Experts of a small language model.
Size: width 256, vocabulary 2048, 10.7M parameters.
Experts: 16 experts in each of 8 layers, 128 GELU neurons an expert, a sigmoid router.
Training: a variant of Muon for the experts, 7353 steps.
Below are experts of layer 3 (counted from 0) of a mixture-of-experts language model. Rows are named router (the router's row for the expert), up (a neuron's input weights, with its number) and show model dimensions 0-255. Each number is 200 + 20 x the weight over its row's rms, rounded and kept within 0 to 999.
After each expert's rows: a language model's description of what the expert responds to. This comes from a sample of Wikipedia text that the model never trained on.

# expert 5
router,161,214,144,172,202,221,214,200,220,193,217,212,198,212,228,188,193,189,217,172,208,181,210,187,201,226,176,200,178,166,184,203,215,191,226,231,192,209,193,183,190,201,211,156,205,227,212,182,170,233,172,196,187,198,246,227,193,247,213,222,212,220,230,190,182,191,204,218,234,189,243,161,191,240,187,234,196,201,209,205,197,183,205,200,186,204,187,192,159,187,153,187,213,202,225,187,185,225,213,202,173,202,203,207,241,221,156,180,219,180,196,228,203,183,221,172,165,181,239,217,184,218,216,186,199,177,209,216,175,217,194,199,220,180,208,251,188,215,204,171,202,203,160,181,187,189,186,222,199,181,205,206,209,218,199,211,236,184,209,178,247,180,196,213,182,181,215,234,197,188,191,189,207,171,188,219,194,213,225,227,194,201,201,178,213,180,228,200,184,195,216,189,216,193,214,213,212,195,241,196,169,207,222,182,211,198,184,178,197,228,222,223,227,189,204,214,226,184,211,204,192,174,225,197,181,209,195,199,199,225,195,176,191,194,219,205,176,174,174,182,197,227,203,180,202,208,189,216,215,162,211,162,190,168,181,172
up2,157,217,145,195,204,240,201,195,185,205,202,227,190,220,190,195,165,213,182,181,188,192,203,183,194,198,195,226,176,170,191,187,204,205,197,225,186,204,213,208,206,238,189,191,197,202,204,227,213,194,234,211,196,199,250,213,215,216,214,208,153,236,223,148,177,187,191,210,224,193,247,220,181,199,196,205,211,213,210,221,192,197,212,192,175,182,182,217,215,220,182,194,209,213,232,180,195,184,206,208,182,224,189,179,217,213,205,199,202,174,203,180,199,200,175,192,145,171,211,204,139,179,184,192,212,213,194,196,169,205,195,196,179,174,194,177,229,228,194,190,198,215,176,193,170,201,181,213,211,239,225,213,213,191,185,217,220,197,225,191,192,173,222,173,204,219,221,198,185,189,222,217,210,184,194,192,183,215,216,206,205,213,191,233,196,237,192,216,169,218,195,200,220,182,195,185,195,214,186,213,193,218,228,148,208,235,218,155,160,192,205,256,188,213,223,175,195,191,200,217,202,158,188,201,214,203,217,205,215,228,210,189,177,205,234,190,184,174,188,181,186,215,210,210,223,180,207,216,197,151,208,227,226,234,197,175
up3,201,238,194,221,205,214,205,210,192,204,211,192,192,226,174,213,202,172,182,218,205,214,208,196,157,218,202,202,201,208,180,206,200,162,243,242,218,235,162,172,221,278,206,208,165,177,195,203,191,235,240,184,218,200,190,165,187,213,204,202,208,232,204,217,212,199,171,226,204,187,216,159,212,218,203,210,190,184,205,205,211,200,179,212,200,202,222,191,179,204,158,188,222,209,219,197,200,179,198,196,204,188,172,182,202,191,230,228,178,226,197,189,219,220,204,219,205,192,208,232,203,181,167,206,183,186,191,227,203,227,213,185,212,203,183,254,194,217,207,208,152,194,196,175,207,183,194,203,216,201,193,221,205,189,219,232,188,216,212,194,206,214,210,168,249,173,193,210,194,202,201,222,206,190,223,210,207,202,194,179,180,161,208,196,249,212,190,231,188,183,181,192,197,164,230,193,168,187,195,209,184,224,205,163,207,178,162,165,206,242,211,176,210,188,172,196,206,188,194,197,174,161,201,225,195,210,198,196,193,213,191,210,157,200,186,176,202,200,166,206,207,175,198,153,184,208,176,210,234,210,201,179,188,213,228,195
What it handles: Inflectional suffixes. Word endings such as -s, -ed, -ing, together with short function words like a, is, as and in running prose.

# expert 10
router,212,184,193,243,216,215,182,214,167,171,194,177,192,166,206,184,233,185,213,199,204,186,211,182,241,213,208,190,226,201,192,179,188,194,185,200,202,237,205,160,194,211,188,158,209,187,195,185,177,181,224,194,216,214,243,249,213,200,198,178,161,192,193,181,175,210,226,213,196,185,185,219,195,198,193,177,207,223,185,215,205,219,169,189,184,221,223,207,203,203,202,201,199,185,161,171,203,217,200,213,201,225,199,161,197,178,187,234,160,188,203,205,230,228,205,167,204,225,197,208,187,193,225,232,214,191,193,217,185,203,227,191,204,213,199,161,213,199,223,209,187,184,188,197,210,167,222,149,204,216,203,216,221,215,161,215,208,171,181,210,226,181,203,209,198,196,171,171,178,198,175,181,192,209,211,221,205,208,181,189,211,218,169,218,183,199,168,178,171,227,184,191,229,172,224,188,209,229,198,195,158,189,210,220,173,222,216,177,200,213,197,220,156,209,200,199,181,229,184,228,196,197,183,221,216,218,181,202,224,192,194,214,218,215,216,202,221,237,177,192,262,227,200,213,192,214,192,214,232,218,222,250,185,224,197,233
up1,197,186,193,224,194,206,208,203,235,213,187,210,197,222,215,189,187,179,192,162,194,235,215,201,205,221,191,215,199,229,167,183,196,189,221,166,203,224,169,190,177,181,169,185,185,165,200,188,177,180,196,197,222,197,223,212,211,198,204,217,160,225,248,209,156,204,204,202,184,202,230,220,228,207,223,171,216,219,169,177,175,227,183,194,209,185,228,181,192,210,204,197,178,223,215,169,231,223,171,196,200,193,196,177,191,155,232,236,158,199,200,200,243,200,174,195,222,181,214,199,193,191,193,216,196,199,183,168,240,185,169,173,204,226,181,198,215,190,209,184,188,180,159,173,206,167,227,186,193,210,200,191,210,190,190,201,197,194,196,215,221,174,187,197,193,207,181,198,186,199,213,181,174,198,210,228,190,172,200,205,213,237,217,192,222,221,248,205,195,241,219,190,200,210,188,213,181,211,224,218,225,210,190,184,189,203,191,171,181,223,159,220,168,213,239,173,156,203,191,189,209,179,184,239,225,205,241,207,245,208,184,187,229,206,191,206,237,202,190,207,239,201,198,219,186,184,212,209,181,202,209,230,217,180,214,206
up2,199,201,215,204,238,207,168,176,192,197,180,166,180,185,210,185,233,195,208,191,189,179,182,193,173,237,186,154,219,227,237,194,227,183,206,230,175,191,208,172,197,210,209,205,214,218,191,148,196,178,199,213,196,197,206,220,244,184,191,181,219,171,200,172,220,220,217,198,200,193,192,231,177,232,155,178,182,211,220,183,208,208,168,205,174,235,209,212,166,179,160,197,218,216,175,186,199,170,198,215,230,179,192,145,195,184,219,170,181,205,190,221,220,181,200,169,199,194,178,236,211,187,217,223,199,182,205,230,227,241,172,224,190,223,197,204,207,174,202,200,214,222,209,205,194,190,195,213,205,201,181,208,220,177,167,207,219,220,212,218,205,193,206,210,221,193,195,196,165,202,197,218,199,183,208,192,192,168,234,209,203,215,178,202,192,192,200,208,192,208,197,162,238,191,202,171,218,226,195,234,164,169,213,159,207,220,175,168,212,179,199,200,206,225,189,195,166,235,187,240,204,210,212,235,184,183,195,189,234,172,192,171,220,213,218,194,215,209,212,212,210,204,208,208,202,204,255,206,223,208,214,221,189,215,211,195
What it handles: Word stems, label colons. Stem pieces before suffixes like ed or ing (Cres-ent, max-im-um, regi-me), colons after infobox labels like Born, and capitalized name starts.

# expert 13
router,204,198,186,182,234,212,190,229,176,191,202,218,208,183,217,194,218,198,167,185,184,269,198,216,195,195,211,172,213,210,178,176,193,206,204,208,198,194,206,179,202,203,226,179,189,217,189,170,198,232,196,190,208,203,198,213,191,190,213,223,232,202,222,184,181,178,206,186,204,194,233,253,222,220,183,218,201,172,230,205,218,223,199,224,196,187,207,184,191,206,208,196,191,195,231,211,221,173,196,183,184,221,195,210,227,223,186,231,183,201,197,193,206,188,186,200,174,211,202,191,195,232,177,179,196,247,206,208,201,205,204,230,198,221,193,203,199,185,254,222,214,250,176,181,178,214,200,191,217,177,204,195,237,219,195,220,191,169,202,231,234,179,185,196,190,186,228,183,195,177,196,229,180,167,183,197,202,205,160,217,235,185,216,225,206,174,215,162,199,203,198,190,210,171,230,193,203,205,219,169,179,177,201,224,196,178,196,202,200,180,194,190,217,174,245,149,198,259,220,202,204,214,198,218,177,213,214,207,178,224,163,205,180,183,216,191,177,196,226,195,199,166,211,196,179,195,225,155,173,188,195,183,180,245,207,245
up2,185,187,215,220,228,251,172,201,215,241,231,219,217,197,219,206,210,189,183,192,205,197,209,183,217,210,213,177,206,229,201,218,221,187,211,201,179,175,187,216,204,174,160,188,209,197,173,201,182,194,206,225,223,162,167,202,202,200,202,205,194,191,195,184,232,212,180,166,193,208,238,188,226,173,156,179,193,196,226,208,200,170,199,179,228,225,223,204,177,185,195,169,206,234,197,228,188,186,191,181,215,224,189,176,199,190,237,201,191,202,179,251,216,217,199,209,218,192,207,207,189,222,194,207,138,184,179,200,190,213,204,208,198,221,210,163,205,207,214,167,198,215,160,169,208,218,214,181,174,194,188,177,213,224,186,214,190,237,242,197,214,211,202,209,205,197,211,168,194,211,231,224,178,192,205,193,187,220,191,213,195,207,212,227,198,162,203,173,229,227,194,189,177,148,206,196,199,165,205,183,230,194,177,193,192,204,161,214,203,254,208,202,184,162,191,191,236,203,234,192,228,203,174,198,191,210,212,192,195,205,198,179,181,192,212,236,173,186,203,201,247,173,180,213,215,232,202,194,214,181,160,199,208,210,192,208
up3,186,214,174,217,198,207,181,191,167,205,222,197,207,206,221,257,220,211,194,217,216,240,228,221,214,191,189,180,202,203,193,197,193,203,186,210,196,182,224,215,191,182,212,220,190,177,190,201,222,227,250,187,213,196,177,213,182,214,197,198,242,185,175,204,203,210,190,205,191,195,221,208,168,232,189,210,203,196,220,214,198,190,186,194,205,210,213,197,158,191,232,204,189,174,166,184,226,190,179,189,174,223,217,171,198,151,206,201,209,200,198,210,193,214,207,193,193,192,150,171,177,220,206,190,190,209,208,195,188,182,179,193,191,174,207,206,223,211,228,208,220,233,203,150,196,193,231,223,184,212,202,236,234,212,222,186,233,185,206,208,205,190,171,176,168,210,223,211,202,183,179,251,198,151,182,181,197,203,177,187,198,172,227,244,231,194,198,163,205,186,201,236,211,198,220,186,177,159,184,152,208,198,218,243,178,209,195,187,222,191,175,174,187,181,227,162,189,226,210,199,261,188,198,208,174,185,205,196,201,190,187,183,196,177,191,177,212,198,221,229,205,200,243,176,190,201,215,213,193,201,203,198,192,238,205,214
What it handles: Capitalized word starts. First capital letter or syllable of names and words, often in tables and lists, such as F, D, Vi, Mo.

# expert 15
router,168,201,210,202,186,222,209,188,188,228,179,159,232,175,215,194,194,203,214,204,221,210,174,208,171,202,210,200,204,177,188,208,208,214,186,226,227,163,221,220,224,232,204,226,188,177,144,159,227,165,211,201,182,175,201,192,164,200,208,195,209,202,188,176,197,216,179,217,174,215,194,197,225,203,189,207,208,205,225,239,193,182,216,164,196,212,175,190,212,176,201,167,225,189,216,186,197,222,198,197,197,178,237,240,189,168,230,143,213,190,190,197,184,203,226,199,206,193,210,174,209,185,218,180,214,189,220,192,214,214,169,208,183,209,184,243,193,201,156,172,200,203,171,211,220,229,207,216,194,210,205,203,200,200,205,174,175,172,206,200,187,220,193,194,216,198,208,206,239,185,192,190,168,195,180,193,211,212,225,164,210,255,223,232,197,212,214,184,204,216,199,199,169,187,170,201,209,167,178,207,245,200,208,194,208,198,220,236,211,204,186,155,193,198,200,207,203,232,174,174,193,182,213,173,178,186,216,188,162,176,202,197,242,205,208,224,184,194,203,171,197,220,213,192,240,201,213,218,234,211,187,229,208,174,187,230
up2,158,203,238,213,185,210,193,247,210,194,201,185,211,161,231,205,225,200,206,197,186,190,189,194,197,226,176,184,207,206,182,188,233,194,207,186,214,193,197,204,192,214,197,227,208,216,201,189,181,181,207,222,183,200,215,190,188,215,196,191,185,183,202,211,213,193,190,203,190,217,159,238,192,197,179,221,219,215,182,194,207,189,211,172,219,216,184,220,222,184,212,189,196,157,207,134,205,246,170,244,217,184,239,223,197,217,224,164,224,191,177,165,187,175,218,180,226,212,230,181,240,180,218,208,183,193,217,173,221,207,167,196,221,225,205,204,184,207,190,162,182,185,171,208,234,188,213,184,207,232,208,206,199,221,201,195,207,182,202,206,232,249,187,144,240,206,197,178,200,202,201,210,176,212,196,199,167,182,199,215,226,182,214,205,232,222,180,228,228,206,179,207,210,214,227,168,190,214,198,202,206,190,214,206,173,181,185,206,147,206,195,219,189,216,201,210,186,193,219,197,190,154,219,221,182,209,204,220,188,173,181,179,219,201,211,182,233,194,202,222,201,214,200,181,197,199,213,178,176,214,205,191,225,163,157,168
up3,174,169,209,199,170,224,231,171,203,192,173,222,197,199,207,203,200,212,220,200,204,205,213,231,173,224,222,226,216,197,188,241,228,177,175,190,196,173,177,210,212,216,202,230,193,197,187,209,203,200,230,183,167,200,214,182,191,182,177,189,233,195,175,188,202,214,192,229,211,216,219,227,174,202,179,187,177,211,191,214,215,201,227,167,168,203,177,219,194,202,208,193,189,194,200,145,199,203,167,209,195,198,199,219,215,192,211,177,210,210,184,203,225,199,208,202,193,156,210,234,210,225,185,185,185,240,201,171,198,179,172,202,191,196,168,211,194,169,225,194,182,232,151,223,211,190,236,202,178,207,199,220,180,180,200,215,209,181,157,191,192,187,232,199,207,212,204,186,224,230,177,171,185,201,152,211,226,237,218,168,196,207,199,218,195,231,230,193,193,218,203,211,155,199,172,194,212,165,191,217,228,217,231,168,223,201,208,219,186,180,208,202,202,191,217,201,215,208,196,177,209,179,234,205,208,218,210,186,194,174,177,206,223,170,211,229,198,205,219,249,207,193,213,153,199,238,204,186,232,232,181,193,206,153,192,214
What it handles: Punctuation and prepositions. Commas, periods and prepositions ending phrases in prose (of, in, and, for), plus mid-word pieces such as li, th.

# expert 8
router,185,188,230,173,205,190,186,175,203,230,195,200,144,192,160,202,219,204,214,205,202,170,206,212,165,210,179,240,225,188,186,223,200,220,183,194,202,171,236,204,198,213,161,214,247,177,219,228,218,171,190,206,207,212,176,202,178,181,232,187,190,209,169,227,179,204,206,197,226,233,193,168,206,230,173,189,209,216,175,211,207,231,188,195,213,213,174,203,209,238,199,213,207,206,200,175,190,190,206,221,217,238,130,221,225,163,192,186,191,216,201,191,197,211,202,198,240,189,190,238,236,200,177,187,265,176,214,187,208,219,212,226,248,223,201,157,170,178,192,225,197,205,220,200,183,177,203,176,215,197,198,209,198,193,201,196,171,206,210,204,174,231,219,195,189,229,191,197,199,195,221,208,219,198,212,201,190,182,197,198,181,198,180,221,214,209,199,176,228,165,204,200,223,183,164,226,216,206,213,183,202,180,169,221,183,225,191,206,198,185,196,227,186,209,205,189,191,187,203,245,187,225,175,190,196,161,217,195,189,188,202,200,202,218,195,193,209,210,209,223,193,172,176,181,185,238,240,195,203,207,180,189,202,197,210,220
up2,202,200,212,204,202,166,172,186,198,213,201,190,163,207,192,217,204,200,245,188,241,189,241,197,196,199,217,172,196,185,182,191,227,217,213,211,184,183,184,194,194,216,178,232,243,176,231,175,194,186,225,198,150,193,200,201,217,158,194,234,207,206,172,202,224,205,210,196,204,202,214,186,215,201,205,182,193,242,205,221,201,219,204,213,227,211,201,239,204,189,202,211,171,194,182,199,194,194,196,237,172,189,169,200,192,199,192,155,186,211,198,210,206,177,206,191,212,240,209,231,205,191,190,212,198,193,195,144,189,224,195,205,212,183,170,202,186,199,196,195,185,196,194,189,216,227,241,201,189,156,198,223,221,223,206,182,208,194,231,167,187,209,235,192,203,214,197,175,248,236,205,177,190,182,186,193,220,208,220,171,202,195,229,222,187,214,209,150,194,179,170,186,237,215,179,208,217,244,199,179,146,197,195,221,183,204,172,190,156,210,173,173,207,245,217,209,209,202,193,185,188,205,182,198,224,145,205,189,210,202,207,203,211,202,192,207,188,201,190,216,201,213,202,187,219,229,245,206,214,215,179,200,192,185,158,207
up3,171,249,199,218,184,233,198,229,213,189,182,178,149,220,206,215,228,216,216,206,196,193,178,203,201,201,181,217,223,223,224,197,199,215,202,179,207,187,223,187,172,201,200,197,228,230,229,192,195,170,185,192,177,217,166,177,223,232,224,147,213,189,172,162,220,222,187,199,253,165,176,190,207,177,199,204,214,241,175,229,191,186,161,170,207,241,185,223,226,176,203,236,204,243,207,207,182,184,226,224,177,194,192,189,200,221,176,212,215,199,189,198,169,204,217,203,226,191,177,212,222,192,178,169,197,188,195,189,202,167,194,188,176,210,210,217,187,199,182,230,223,207,219,196,204,216,241,199,208,205,185,193,189,195,197,195,216,194,192,217,206,202,214,168,183,216,181,239,208,196,202,214,215,178,165,218,176,198,216,199,212,193,196,243,228,212,154,229,203,177,197,201,236,169,213,233,234,176,178,224,218,179,165,208,205,189,192,181,158,220,172,212,201,217,225,194,179,209,202,185,205,207,156,188,206,183,197,199,186,208,191,196,186,212,213,197,199,198,180,184,202,212,170,178,189,205,184,201,198,236,226,206,189,193,187,213
What it handles: Foreign name fragments. Pieces of non-English names and transliterations, such as ang in Zhang and Huang, z, ć, Cyrillic letters, and hyphens in names.

# expert 11
router,199,203,205,225,217,221,259,178,200,194,203,228,199,195,221,203,204,203,199,195,186,195,199,169,171,202,178,183,197,193,190,205,196,157,227,231,180,209,211,181,204,231,206,161,183,224,201,205,155,198,229,202,231,203,184,216,200,190,248,175,177,187,220,209,224,206,194,221,216,176,163,208,209,165,209,149,168,214,203,186,207,187,214,198,199,176,170,177,229,197,170,175,233,206,224,209,197,207,193,200,209,204,212,213,181,209,182,200,178,199,212,228,187,188,208,219,180,231,207,217,202,192,182,202,204,211,198,202,192,178,231,191,219,198,192,187,231,183,196,214,206,221,185,223,222,224,194,193,191,207,199,189,194,181,255,193,197,184,204,219,189,207,179,172,189,218,174,177,164,209,182,208,249,238,172,230,224,187,215,205,204,187,229,210,192,179,205,249,212,186,178,223,190,212,218,211,179,176,192,225,192,211,217,202,204,216,213,197,181,229,215,216,202,177,175,223,149,200,186,189,190,226,169,166,236,233,175,246,201,204,239,201,191,208,213,193,236,198,174,185,174,206,225,209,199,190,176,196,179,202,216,183,226,177,161,174
up2,228,192,221,199,204,192,230,150,226,226,219,210,168,175,225,211,248,190,172,207,213,226,192,200,181,191,167,196,194,175,183,211,178,178,200,216,209,159,196,169,220,247,200,187,209,205,189,188,199,213,170,189,183,205,211,193,182,219,219,168,224,211,224,228,237,172,226,194,187,214,197,197,186,190,178,220,189,210,180,210,161,216,195,200,218,228,187,202,217,209,180,216,180,220,187,195,192,210,196,206,202,210,202,194,220,211,214,190,205,219,199,200,176,156,213,182,130,210,200,187,193,217,222,170,182,220,210,197,182,186,191,180,232,225,202,177,198,213,194,211,190,170,163,215,195,217,232,213,193,227,199,184,180,190,219,217,222,201,234,165,230,233,189,210,200,217,181,183,173,217,200,200,189,217,245,189,163,190,221,189,180,177,195,186,224,228,189,218,226,190,159,221,189,188,193,192,207,201,198,211,190,181,225,187,194,214,225,210,238,203,200,185,201,179,197,197,215,212,212,186,212,242,198,186,222,210,208,172,165,200,174,194,187,161,214,185,205,167,189,209,199,161,185,198,235,219,164,240,206,188,215,195,246,224,214,198
up3,188,182,209,199,152,219,226,203,194,193,177,218,191,144,244,209,214,181,196,185,170,207,203,188,157,179,195,239,213,183,214,201,172,212,188,198,151,211,230,167,192,224,191,223,211,221,233,205,179,218,216,208,213,181,172,206,171,215,199,189,189,217,217,185,232,169,229,179,196,190,186,203,187,218,212,192,172,213,182,204,220,191,211,221,216,191,194,210,191,208,211,213,228,212,189,211,201,175,184,205,213,167,202,197,210,204,220,158,208,215,186,195,209,175,207,193,199,205,240,191,189,222,206,179,167,238,191,163,191,201,209,198,204,219,175,175,173,161,203,224,205,205,192,200,232,220,212,195,222,209,196,166,208,247,232,200,201,212,179,232,191,211,213,193,177,209,160,203,179,229,204,166,197,223,183,164,208,199,209,219,210,190,231,194,197,240,206,221,200,197,171,218,198,201,204,190,196,175,207,209,188,190,224,218,214,212,166,186,143,234,212,225,207,192,214,218,207,238,215,185,221,188,215,203,187,226,183,197,228,195,187,197,195,200,183,193,183,183,190,216,246,226,174,149,214,210,194,190,214,211,233,175,196,151,188,203
What it handles: Table headers and markup. Table pipes, line breaks and header words in tables and infoboxes, such as Album, %±, Order, Total, plus "the".

# expert 1
router,215,206,219,192,209,201,190,219,179,188,190,227,200,206,206,210,185,202,201,228,186,226,154,181,180,201,230,191,174,195,239,187,159,203,174,129,206,179,211,183,233,201,194,227,197,213,255,232,202,212,197,246,182,182,180,165,199,172,191,200,219,222,190,222,189,221,215,164,187,198,183,169,193,183,208,196,249,186,229,208,157,240,200,193,201,193,206,228,219,188,173,193,178,213,195,208,175,188,194,179,206,187,207,190,189,179,212,192,188,205,185,204,208,194,189,206,191,215,194,188,197,172,193,233,196,197,206,198,189,172,195,179,222,195,206,162,205,212,183,246,217,211,177,210,231,202,183,178,200,199,202,203,224,189,205,230,235,217,228,190,211,201,216,200,213,195,221,190,225,201,208,233,189,201,172,202,229,218,176,187,238,192,205,206,181,202,164,179,203,200,194,206,222,199,208,192,173,198,183,193,261,226,174,206,197,209,215,228,240,194,209,185,208,205,196,194,152,169,201,162,228,226,206,210,199,203,212,173,218,187,195,225,196,193,203,199,207,180,193,214,195,148,205,179,167,227,199,210,214,185,231,219,198,226,221,160
up2,178,172,203,220,211,232,193,205,214,216,178,170,196,218,220,185,190,166,201,203,198,208,185,210,196,187,246,215,228,209,212,209,193,210,158,194,255,180,190,186,207,215,189,181,181,201,235,201,187,210,216,208,180,174,210,163,162,200,182,209,209,179,158,188,186,166,201,187,172,236,238,216,216,171,221,222,202,226,242,227,184,205,218,189,215,186,220,179,224,201,180,217,228,181,196,244,189,195,155,216,202,183,213,183,173,205,177,211,194,222,184,173,174,215,172,217,197,218,206,202,206,167,223,194,188,194,194,225,178,200,204,200,190,233,226,190,185,220,224,206,224,231,199,217,222,206,188,187,204,198,189,209,192,213,188,206,200,177,212,191,186,243,241,220,207,172,188,208,212,212,191,204,198,230,173,172,188,203,147,164,215,180,221,220,196,169,218,226,190,208,184,191,189,157,167,219,188,204,197,219,214,199,193,175,190,207,209,217,193,189,155,209,178,202,161,182,196,199,177,239,209,185,230,221,223,194,219,185,197,243,217,185,183,198,194,199,202,194,227,208,194,218,211,187,225,213,191,224,242,203,174,186,198,205,165,195
up3,208,203,177,219,236,206,207,188,215,176,205,209,241,183,222,203,212,193,194,212,196,217,173,174,205,192,234,231,201,212,218,184,215,236,208,164,190,188,205,178,200,185,222,215,184,217,209,238,176,224,149,211,202,182,198,150,198,184,181,184,240,225,196,220,207,210,207,220,176,172,203,187,181,211,202,202,216,179,211,177,175,221,218,221,227,189,209,214,202,200,200,215,224,198,217,187,196,183,214,219,201,223,208,187,209,178,214,233,237,196,174,217,190,145,194,188,177,220,189,180,179,207,199,226,193,180,239,203,179,186,204,194,236,226,172,194,213,195,190,175,199,210,189,193,187,210,201,203,195,200,218,209,203,213,185,212,189,192,213,142,190,184,179,163,190,202,198,194,179,235,227,188,206,216,226,199,202,196,186,171,186,237,223,231,162,196,193,209,227,221,205,196,176,179,232,226,231,179,162,214,202,178,207,223,165,214,220,166,250,206,181,219,168,182,197,219,201,183,219,235,197,171,216,212,177,212,177,202,200,195,209,183,189,195,234,185,195,173,217,217,198,198,172,153,180,219,162,192,195,219,223,198,211,173,207,171
What it handles: Mid-word name syllables. Inner and final syllables inside words, often foreign names and place names, such as Narrab-und-ah, Bidhan-na-gar, Gal-ia.

# expert 14
router,214,203,215,182,218,190,202,231,231,212,234,221,217,194,208,178,146,195,165,183,219,207,227,217,163,184,220,217,194,237,205,202,237,243,202,227,195,227,206,192,180,171,225,183,199,177,185,194,171,247,208,192,209,215,234,199,192,194,185,192,216,181,215,178,217,195,205,228,217,186,206,178,196,212,230,192,188,197,194,180,203,192,189,218,203,206,254,209,182,189,215,190,214,217,194,189,208,204,191,223,194,187,196,218,178,204,219,197,193,198,187,208,205,178,210,190,198,174,177,218,192,186,239,180,203,214,185,168,173,230,211,184,179,182,188,283,203,192,203,163,193,185,201,186,164,188,175,190,190,214,188,218,186,228,213,202,227,187,213,184,201,194,201,213,191,192,213,225,180,231,216,194,191,173,206,204,203,158,243,191,159,183,193,165,245,197,184,206,166,195,231,194,229,230,239,195,189,179,243,183,176,182,200,186,200,212,203,184,231,171,243,214,207,193,208,227,213,204,195,183,185,186,231,164,191,210,201,210,207,186,203,216,199,175,193,216,193,203,200,178,177,201,199,186,208,208,198,201,198,156,192,169,207,191,174,162
up2,209,219,184,174,217,195,174,212,187,161,226,243,206,185,238,201,218,211,165,187,185,185,207,174,210,182,181,209,226,165,174,196,216,205,241,168,206,239,173,217,173,185,204,176,199,175,196,202,195,205,210,199,171,180,212,209,200,213,175,197,195,216,195,175,197,206,194,220,254,213,198,220,212,140,194,189,190,181,227,201,226,221,211,186,194,209,181,210,211,183,241,195,229,226,206,207,181,224,193,200,213,194,189,221,180,175,243,176,225,191,202,213,203,242,174,178,206,213,225,187,191,183,231,192,185,180,228,185,229,181,223,184,223,198,198,238,230,146,185,170,164,216,195,197,192,227,211,211,228,188,179,209,189,189,218,210,204,196,179,170,189,218,188,163,243,218,225,197,224,205,200,199,221,214,214,193,226,173,218,186,232,203,198,214,201,175,184,228,171,192,229,219,166,207,201,222,185,186,224,218,197,190,188,178,173,194,191,195,193,216,212,185,210,229,221,206,199,177,234,209,173,200,201,193,168,191,164,173,203,182,213,186,209,184,223,217,175,200,166,178,207,187,180,191,192,235,206,201,216,198,227,181,206,198,210,192
up3,192,174,203,189,186,194,196,196,193,179,209,181,198,203,193,184,168,201,203,180,232,235,227,192,165,165,147,185,248,192,210,228,210,233,215,182,166,242,198,203,184,202,218,222,176,186,209,176,216,184,198,239,172,220,193,194,196,195,191,199,206,196,169,200,259,183,174,186,209,189,201,194,174,214,266,166,213,178,191,227,228,219,193,197,214,207,211,216,185,217,203,215,181,204,200,199,173,137,193,193,168,170,184,243,197,203,208,189,194,165,223,195,193,193,193,206,224,197,200,213,156,188,234,208,218,214,184,165,197,184,224,194,206,162,210,207,196,173,217,214,242,192,222,226,210,175,208,211,216,210,189,221,228,160,223,203,206,206,235,202,196,192,174,228,228,206,215,206,202,213,240,184,205,241,184,155,187,172,219,196,184,170,216,196,224,197,162,188,220,178,212,205,195,193,226,203,239,219,220,196,209,200,205,193,195,240,203,181,198,202,222,195,201,225,198,195,209,191,187,174,214,184,185,187,169,197,198,218,203,194,208,214,229,227,192,205,170,202,191,200,174,212,232,187,197,200,191,190,208,202,194,195,200,197,202,185
What it handles: Plural s, suffixes. Final suffixes, especially plural or verb s, plus ly, ity, ers, ist, ation, and the noun series in TV articles.

# expert 7
router,210,221,173,207,181,212,208,183,194,227,207,188,213,205,191,209,213,229,187,191,180,208,219,193,249,208,212,190,190,198,184,215,165,188,234,224,218,194,203,221,213,188,156,205,183,182,224,211,206,196,186,200,209,189,198,225,214,205,203,218,227,185,205,229,189,172,218,194,201,251,183,175,199,206,209,200,195,207,200,188,212,173,186,212,193,207,213,246,230,199,193,183,170,185,202,207,197,197,197,164,214,183,221,194,200,186,198,210,178,169,201,178,190,182,236,217,209,196,171,207,187,165,186,175,161,195,211,231,192,211,157,211,213,158,196,200,186,212,196,191,190,221,197,201,195,257,195,226,178,195,186,161,180,212,162,212,236,164,197,187,165,228,190,215,234,219,191,212,230,206,203,202,178,202,221,199,223,206,217,193,198,230,217,217,199,169,205,268,192,201,174,188,220,231,203,178,188,215,229,178,202,208,229,209,209,191,203,193,135,187,199,200,224,240,182,220,249,231,201,172,166,186,183,190,208,146,206,197,224,188,199,193,197,208,188,169,208,192,192,194,214,172,195,203,162,192,201,207,162,208,210,214,190,197,217,199
up1,193,218,173,214,213,199,187,193,170,227,204,207,203,195,228,216,214,205,198,206,187,216,211,211,223,203,195,196,179,207,206,182,185,189,179,192,209,228,142,195,208,184,181,216,193,207,183,193,193,210,188,220,209,200,202,220,186,204,206,215,233,186,221,192,223,155,236,222,199,201,178,195,204,217,199,175,213,228,198,179,159,206,200,196,213,192,226,224,200,170,178,194,155,193,164,193,177,233,203,211,241,162,213,219,191,204,216,241,201,187,187,205,205,211,190,206,208,193,187,196,178,189,177,194,179,185,207,197,239,186,202,230,183,147,194,178,200,242,196,172,221,253,174,203,163,234,241,196,224,206,181,163,204,169,189,223,194,178,205,186,197,209,203,208,192,213,165,214,200,203,201,199,213,250,197,199,163,194,222,205,214,196,204,224,232,201,218,210,217,233,188,188,192,209,168,182,206,193,206,192,159,188,256,187,222,217,218,158,161,174,201,212,217,228,193,186,192,209,193,180,208,177,201,178,184,199,214,166,195,173,244,214,190,209,188,209,201,187,246,199,184,219,240,213,184,194,195,235,195,185,175,180,216,215,198,209
up2,199,226,182,189,180,184,194,229,211,220,186,199,203,176,179,209,236,177,174,256,216,192,230,218,208,231,200,184,236,155,201,206,228,150,233,180,158,176,217,213,175,188,186,210,204,195,197,199,191,184,214,175,183,228,186,253,176,205,183,220,222,233,170,200,194,189,190,213,198,218,175,200,197,205,217,199,214,227,207,205,163,185,185,189,208,200,198,200,169,222,169,202,170,219,199,159,181,212,174,242,214,205,198,178,229,188,243,173,206,187,195,172,199,207,185,216,184,208,210,180,225,179,201,261,207,190,166,209,182,208,195,190,200,213,207,196,208,189,219,201,210,220,226,163,186,171,242,174,196,210,200,202,182,188,210,202,198,202,182,221,224,213,180,201,196,187,191,225,209,206,236,218,196,188,191,201,168,198,212,221,197,221,196,187,200,212,209,195,213,206,192,238,208,213,210,202,201,220,207,212,177,202,231,215,186,191,212,205,208,205,160,156,188,234,197,204,240,181,183,211,240,198,148,186,193,209,187,177,198,181,224,221,181,190,163,217,236,175,177,188,207,196,220,205,167,178,220,206,194,202,193,186,208,185,229,203
What it handles: Articles and word starts. Articles and pronouns after of, and, or commas (the, a, his), plus the first piece of a split word (A-quitaine, jo-urnalist).